Below are experts of layer 5 (counted from 0) of a mixture-of-experts language model. Rows are named router (the router's row for the expert), gate (a neuron's input weights, with its number), up (a neuron's input weights, with its number), down (a neuron's output weights, with its number) and show model dimensions 0-79. Each number is 128 + 24 x the weight over its row's rms, rounded and kept within 0 to 255.
Before each expert's rows: "mostly gets" lists some tokens that are sent to it at least half of the time. This comes from a sample of Wikipedia text that the model never trained on.

# expert 7
mostly gets: " This", " International", " $", " this", " Good", "ection"
router [144 134 160 111 100 115 132 120 121 111 111 119 156 119 168 159 114 102 142  82 119 128 140 133 121  86 145 152 144 150 140 124 150  96 109  80 137 112 119 149 141 142 131 113 135 147 149  98 120 118 139  74 128  50 115  86  85 128 145 124 145 141 145 137 105  95 106 121 141 133 127 131 134  98 113 113 108 141 173 149]
gate0 [131 131 111 128 100 137 141  90 135 134 127 121 144 118 172 138 105 110 140  89 148 144 131 128 145  89 134 126  97 136 124 133 152 112 146 113 144 126 155 141 146 132 115 101 111 128 108 165 129 130 121 113 108 126 171 142 146 157 140 121 127 157 143 131  84 130 143  75 104 101 145 134 116 129 124  95 106 163 119 118]
up0 [113 127 152 114 129 166 148 144  98 117 123 137 159 110 117 124 152 144 141  96  71  82 111 103 150  81  84 102 140  93 116 132 149 121  92 101 165 146 137 133 137 144 121 147 100 119 102 102 150 120 110 150 111 116 119 136  74 132  89 116 102 135 120 163 118 151 135 106 117 118 134 145  91 109 125  80 101 113 133 136]
down0 [118 123 126 148 124 161 159 113 153 139 139 135 125 142 183 139 136 135 143  91 118 139 149 104 134 108 129 136 126 124  80 121 153  79 131 142  91 125 120 109 138  92 175  72 135  96 171 149  92 109 146 117  68 151 116 110 126 132 140 113 156 162 156 128 139 106 120 115 121 104 144 106 107 117  99 153 105 102 130  94]

# expert 4
mostly gets: " be", " Be", " Hu", " dis", " played", " Born"
router [ 94  96 137 107 118 128 143 142 133 134 120 150  77  90 138 131 130 151 127 133 136 120 131 102 110  98 117 136 103 113 135 151 117 149 111 104 116 116 120 121 144 113  80 160 150 120 112 127 131 152 134 116 139 165 107 139 151 129 158 176 148 114 147 132 119 132 101 142 130 136 129 133 102 132 156 128 193 132 105 130]
gate0 [106 134  96 160 114 136 134 111 150 153 149 102 110 150 147 146 122 110 165 108 138 160 116  99 136  71 107 158 113 150 135 125 116 133 176 149 162 140 169 129 124 107 127 104 115 121 102 136 159 123 154 129 149  88 150 145 154 150  70 106 136 176 114 135  78 124 132  90 122  83 160 102 121 117 116 127  96 137 152 127]
up0 [ 75 123 109 137 118 169 163 187 119 149 127 123 131 121  81 135 143 116 142 113  84 131 110 102 126 100  88  86 148 117 116 131 130  63  93 118 122 114 106 138 142 102 105 122 113 127 127 133 149 139 116 136 108  84 133  81 117 105  74 109 113 137 108 154 141  97 139  95 155 123 158 135  95  74 103 104  80  99 127 144]
down0 [121 101  89 111 174 156 151 156 147 179 113 128 126 174 157 112 128 109 133 118  97 183  79 142 159 113 126 140 154 117 107  97 122  94 129 116 106 164 137 134 116  83 157  82 142 161 146 173 146 164 122 139 118 122 128  98 100 130 130 133 137 162 104 121 135  89 147  83  72 124 129 133 123 112  97 158  78  70 132 126]

# expert 10
mostly gets: " for", " February", " January", " March", " November", " October"
router [135 128 125 169 154 141 143  52 125 152  98 105  92  91 109 138 166 172 144 109 130 175 142 137 153 141 106 109 100 118 107 171  90 161 111 191 124 123 160 135 144 157 177 140 122 104 127 163 113 140 110 124 115 120 114 128 102 108 158 104 158 129  94 163 151  94 117 156 176 146 135 158 125 160 150 154 147 143 162 116]
gate0 [113  98 112 130 136  96 140 119 158 121 138  97 142 153 173 156 101  95 139  64 151  99 116 124 141 107 147 162 107 154  97 141 135  84 143 147 151 139 128 130 154 122 125 117 102 132  99 150 134 118 124 151 134 113 147 140  97 138 136 121 120 151  97 150  84 150 117  92 128  94 116  95 113  90 112 144 104 112 123 111]
up0 [122 129 109 122 106 144 143 111 155  84 107 143 137  81 145 166 167 126 123 114  92 103 148  97 155 122 136 140 157 112 124 127 178 106  88 123 142 149 114 102 178 127  79 152 116 112  83 103 132  97 112 149 142 145 103 134 112  90 128 130 141 144 146 141 116 160 113 127 109 114 119 185 114 109 105  91 111 109 122 153]
down0 [121 121 147 151 162 134 162 120 152 126 133 121 116 125 146 116 149 163 149 108 122 171 153 116 158 120 105 103 119 114 104 133  92  67 132 128 101 142 150 110 141  63 153 106 157 132 146 164 127 129 154 128  93 163 104 133  99 116 137 151  97 127 128 164 132 135 121 101 135  94 139 126  95 116 112 145 132  97 126  95]

# expert 2
mostly gets: " man", " with", " at", " within", " help", " son"
router [163 102 132 102 114 141 134 125 170 132 128  91 190 130  65 142 126 127 101 175 132  95 135 159 163 111 115 142  96 126 143  93 131 128 106 152 117 141 116 127 145 110 184 134 151 144 128 129 131  99  90 139 153 151 150 153 164 123 132 113  83 141  77 149 119 141 150 135 131 102 107 165 103 136 112 104 157  85  98 119]
gate0 [128 147 124 175 132  97 139 117 148 147 147  91 105 162 180 140  81  97 144  62 161 111 149 122 136  84 133 128 135 146 106 133 152 130 169 109 160 138 120 166 133 113 122 124 109 105 110 123 141 102 102 112 154  92 125 145 103 142  84 131 136 124 101 183  75 135 102  80 126 137 109 131 152 157 142 129 108 130 136 163]
up0 [116 152 143 131 124 152 162 150 139 137 104 115 141 122 147 102 143 123 148  98  80 115 134 129 141 111 149 138 143 148 134 113 109 117 112 123 154 141 123 159 140  92 137 120  91  91 132 129 148 146 102 123 133 147 146  98 154 130 123 113 128 128 115 124 117 108 114  99 129 153  72 183 141 107 156  70 104 129  89  97]
down0 [114 122  95 131 107 129 141 155 179 149 139  85 160 116 152 106 155 122  95 145 153 159 135 120 123 132 138 171  89 149 149 107 147  89  86 151 123 146 143 148 152  79 148  98 114 114 126 181  92 108 157 139 127 141 135 112 103 112 127 132 118 122 138 116  97 112 106  99 126  93 123 110 129 111 133 132 140 129 133 113]

# expert 11
mostly gets: "L", "á", " States", " League", "ted", " House"
router [ 87 128 126 129 130  97 141 144  86 121 123 102 145 138 123 142 110 138 135 143 132 107 124 167 121 130 154 175 187 150 140 118 118 148 116 155  68  89 100 153 131 134 145 124  97 154 133 117 136 164 204 121 118  78 130  82 153 132  83 143 160 105 121 110 121 100 150  86 110 134 103 107 102 111 130 147 156 115 114 150]
gate0 [124 126 116 167 119 124 151 119 190 159 122 101 124 132 152 160 111  94 150  97 133 135 126 109 116  73 157 150 121 142  98 142 107 129 148  97 137 124 142 133 135 117 158 102  82 135 115 151 133 123  93 108 143  97 132 113 127 153 150 120 130 175  95 126 107 131 132  77 115  97 115 127 114 138 131 121  97 146  87 182]
up0 [112 147  75 110 125 166 100 142 128  43 135 132 112 103 116 150 143 160 141 105 109 116 145 104 128 126  89  94 108 120 151 121 126 133 121 113 166 123 111 149 174 107 140 152  92 110 118 109 139 132 118 164 129 116 124 132 116 145 110 114  99 115 107 127 122 140  70 127 115 136 105 151  94 116 136 116 156 134 129 108]
down0 [111 102  70 133 167 170 146 136 144  95 114 102 104 132 192 150 134 139 134  77 122 177 137  92 155 134 141 120 140 132 115 135 135  85 187 134  85 174 128 134 101  64 141 123 113  95 130 162  97 145 142 120 122 124 103  76  66 113 135 107  97 174 166 148 157 126 127 112 117 135 133 142 107 121 143 142 131 121 126 126]

# expert 9
mostly gets: " under", " all", " new", " more", " so", " some"
router [136 123 119 127 171 134 165 103 119 164 106 138 115 106 124 134 158 140 121 106 160 123 157 124 113 130 108 113 116 103 136 149 117 107 116 126 167 153 168 127  95 143 181 148 101 149 138 102 115 172 120 143 139 112 149 131  86 127 144 149 106 153 164 128 135  96 131 135 115 109 184  93 112 109 136 139 109 119 122 118]
gate0 [102 117 117 118 122 154 124 112 132 134 172  92 126 123 168 140  90 116 142  66 157 130 113 109 129  98 104 125 101 147 109 135 128 127 159 133 178 132 121 166 151 117 139 102 109 135  93 146 134 136 123 116 166  89 129 126 122 123 125 147 103 149 106 141  78 135 122  56 164 106 101 139 143 151 104  99  73 119 114 133]
up0 [ 84 136 101 121 132 150 153 105 140  72 101 121  93  98  90 119 142 109 124  88 101 104 154 118 136  97  87 158 130 116 120 101 152 138 124  98 174 119 129 132 152 137 109 162 109 132  71 116 169 141 110 129 134 111 101  94 112 139 118 109 116 117 149 131 113 125 105  91 164 112 116 182  97 136 172  84  81  91 110 118]
down0 [142 106  98 163 131 122 134 171 172 154 166 106 122 161 177 119 126 147 149  96 123 139 129  96 166 128 140 111 134 133 107 146 132  92 116 142 116 164 102 110 140  97 169  86 130 108 161 167  92 156 144 102 111  89 136 114  75 120 164 129 100 144 131 110 158  90 115  86 122 146 101 122 106  95 134 167  98 112 120  93]

# expert 3
mostly gets: " made", " di", " List", " named", " left", " Tri"
router [125  95  99 117 141 121 123 169 100 173 150  99 135 120  96 111 126 124 140 203  88  74 139 144 156 136 126 147 100 125 121 167 125 140  95 164 147 135 158 131 113 152  77 114 181 165 144 160 123 113 123 137 103 192 124 128  73 127 109 186 114 137 131 140 128 122 141 144 147 123 110 119  95 160 162 113  92 153 202 143]
gate0 [138 129 105 156 139 100 126 116 134 160 116  93 103 178 146 142 120 124 129 110 128 160 115 162 126  79 148 141 122 160 110 126 134 115 175 120 178 141  86 155 124 115 119 100  91 129 123 133 128 168 151 110 167 129 150 147 149 129  75 145 129 126 109 133  98 120 144  81 119  92  98 125 133 123  91  91 105 134 120 150]
up0 [104 115 108 126 119 117 146 141 156 130 117 132 111 105 153 125 159 121 159 154  60  93 136 145 162  96 107 136 123 114 101 151 119  94  93 109 190 118 106 114 129 128 111  88 153 113  78  97 149 124 166 142 154 152 111 116 171  99 126 153  98 124 128 135  97 125 120  99 135 121 148 195 136 118 143 103 114 112 132 109]
down0 [136 109 129 162 163 108 177 187 154 123 136 109 104 114 172 119 135 141 145 107 106 166 132 119 136 108 153 133 106 129 110 100 128  72 129 118 104 113  99 108 141  90 157 113 122 121 122 125  98 155 157 124 147 135 105 109 126 115 142 107  80 163 115 140 108 101 112  88  89  83 114 114 132  52  95 141 130 151 152 116]

# expert 8
mostly gets: " In", "In", " San", " into", " Mount", " Al"
router [174 137 125 123 105 127 115 185 124 132 138 154 119 151 130 123 106 116 132 166 152 168  89 144 156 180  69 127 166 111 157 139 120  94 113  91 103 121 118 118 140 145 132 121 145 128 123 145 128 132  77 144 118 108 128  94  97 169 164 137 130 135 117 133 114 123  98 146 131 151 147 132 110 158 159 139 130 122 103 143]
gate0 [115 144  89 153 106 110 185 138 156 116 144  81 137 157 171 140 118  93 137  97 131 105 117 122 146 127 123 105 169 154 117 164 161 111 168 104 151 138 131 136 125  98 140  68 147 130 112 131 159 118 117  96 115  98 128 125 131 144 109 129 114 131 127 137  96 155 163  93 112 155 154 103 148 108 125  99  94 153 113 155]
up0 [109 139 127 156 101 123 150 105 117 114  96 125 149  55 146 135 107 126 186 107  90 136 134 132 125 113 145  94 141 130 125 118 133 127 114 101 182 124 101 154 136 133 127 155 105 116 110 106 134 146 106 172 111 127 116 101  93 115 119 146 134 126 159 114 128 137 140 128 105 143 121 149 105 125 152 111 110 156 140 127]
down0 [149  88 145 181 131 148 161 129 127 124 125 122 126 116 174 124 104 160 119 101 113 133 132 119 108 141 151 105 133 161 131 137 131  92 146 111 126 111 124  82 115 111 164  99 101 100 139 117 140 141 151 114 109 107  99 119  92 117 145 148 122 130 117 121  85 107 100 150 103 125  87 170 123 108  97 131  73 126 144 113]

# expert 5
mostly gets: " which", " This", " However", " It", " where", " They"
router [143 112 133 143 117 150 143 115 143 102 178 145 124 167 144 104 121 141 172 139 100  95 138 120 128 140  80 107 132 155 116  89 125 127 127  88 129 150  93 105  93  94 149 153  95 105 149 110 120 102 140 143 111  46  89 149 157  84 120 118 166 112  75 120 187 152 151 130 123 130 135 109 134 117 120 122  57 127 125  69]
gate0 [137 141 108 138 125 113 170 115 137 163 133  92 143 142 174 149 106 133  98  72 141 141 144 113 134  70 151 138 128 129 122 155 139 115 118 127 153 119 142 149 141 122  88  89 117 125 110 135 147  92 119 143 152 140 137 139 130 116 119 151 131 162 129 160  96 122 122  86 122 104 131 140 104 139 124 107  98 140 124 114]
up0 [127 158 131 149 119 161 173 107 118 143  92 163 103  86  99 137 130 123 136 119  50 122 139 173 124  96 126 124 137  91 132 132 145 121  92  79 172 147 125 114 135 131 129 112 114  89 104  90 168 150 102 138 158 152 108 119 105  84  76 107 113 105 134 147 146 122 135 117 130 138  88 170 111 140 147 108 131  86 114 140]
down0 [118 104 101 129 141 101 174 153 161 138 140 126 134 153 137 144 142 105 152 119 152 167 139 132 116 130 148 146 124 122 113 126 189 109 115 138 119 138 144  77 121  89 164  92 167 120 146 168  70 140 159 111  60 134 106 109 105 125 136 165 140 162 122 140 113  98 112 108 147 107 148 118 129 119 122 144  99 112 131 108]

# expert 1
mostly gets: " has", " are", " had", " would", " may", " began"
router [ 67 120 133 107 121 109  94 122 133 140 139 145 128 137 143 130 115 146 128 152 135 147 152 134 126 126 155 101 119  80 103 130 126 128 109 147 127 116 123 121 145 102 143 135 132 126 117 101 125 200 141 137 136 197 120 128 152 139 151 114 106 107 167 139 149 124 122 125  84 116 123 134 154 103 132 140 145 118 163 139]
gate0 [110 139 133 168 144 101 133  98 121 132 179 106 116 145 165 161 155  79 112  93 132 123  94 124 134 103 148  99 164 127 113 154 139 104 142 121 152 121 117 163 162 116 110  88 113 105  82 129 137 134 138 140 142 101 135 131 167 137 116 134 122 178 127 164  79 143 135  87 112  91 145 127 114 126 106 104  96 136 127 123]
up0 [117 177 128 104 141 179 137 128 117  83 125 129 131  95 110 118 141 140 135 122  94 124 100 111 178 130 111 138 140 125 139 118 131 139 128 108 137 138 161  87 128 136  91 143 156  95  96 114 158 131 125 126 144 162 101 152 115  99 103 127 140 120 106 179 145 127 160 119 164 109 105 166 148 106 107 110 117 127  88 107]
down0 [117 137 118 172 147 118 172 170 156 149 142 131 149 112 143 109 139 122 153 108 140 139 135 138 133 145 152 124 142 118 109 140 134  78  93 125 107  91 150  92 138  72 123  73 142 140 136 127 129 122 138 110  78 117 111 107  87 120 132 145 122 127 110 153 149 134 103  62 141  96 105 172 133 138  94 150 102  95 117 128]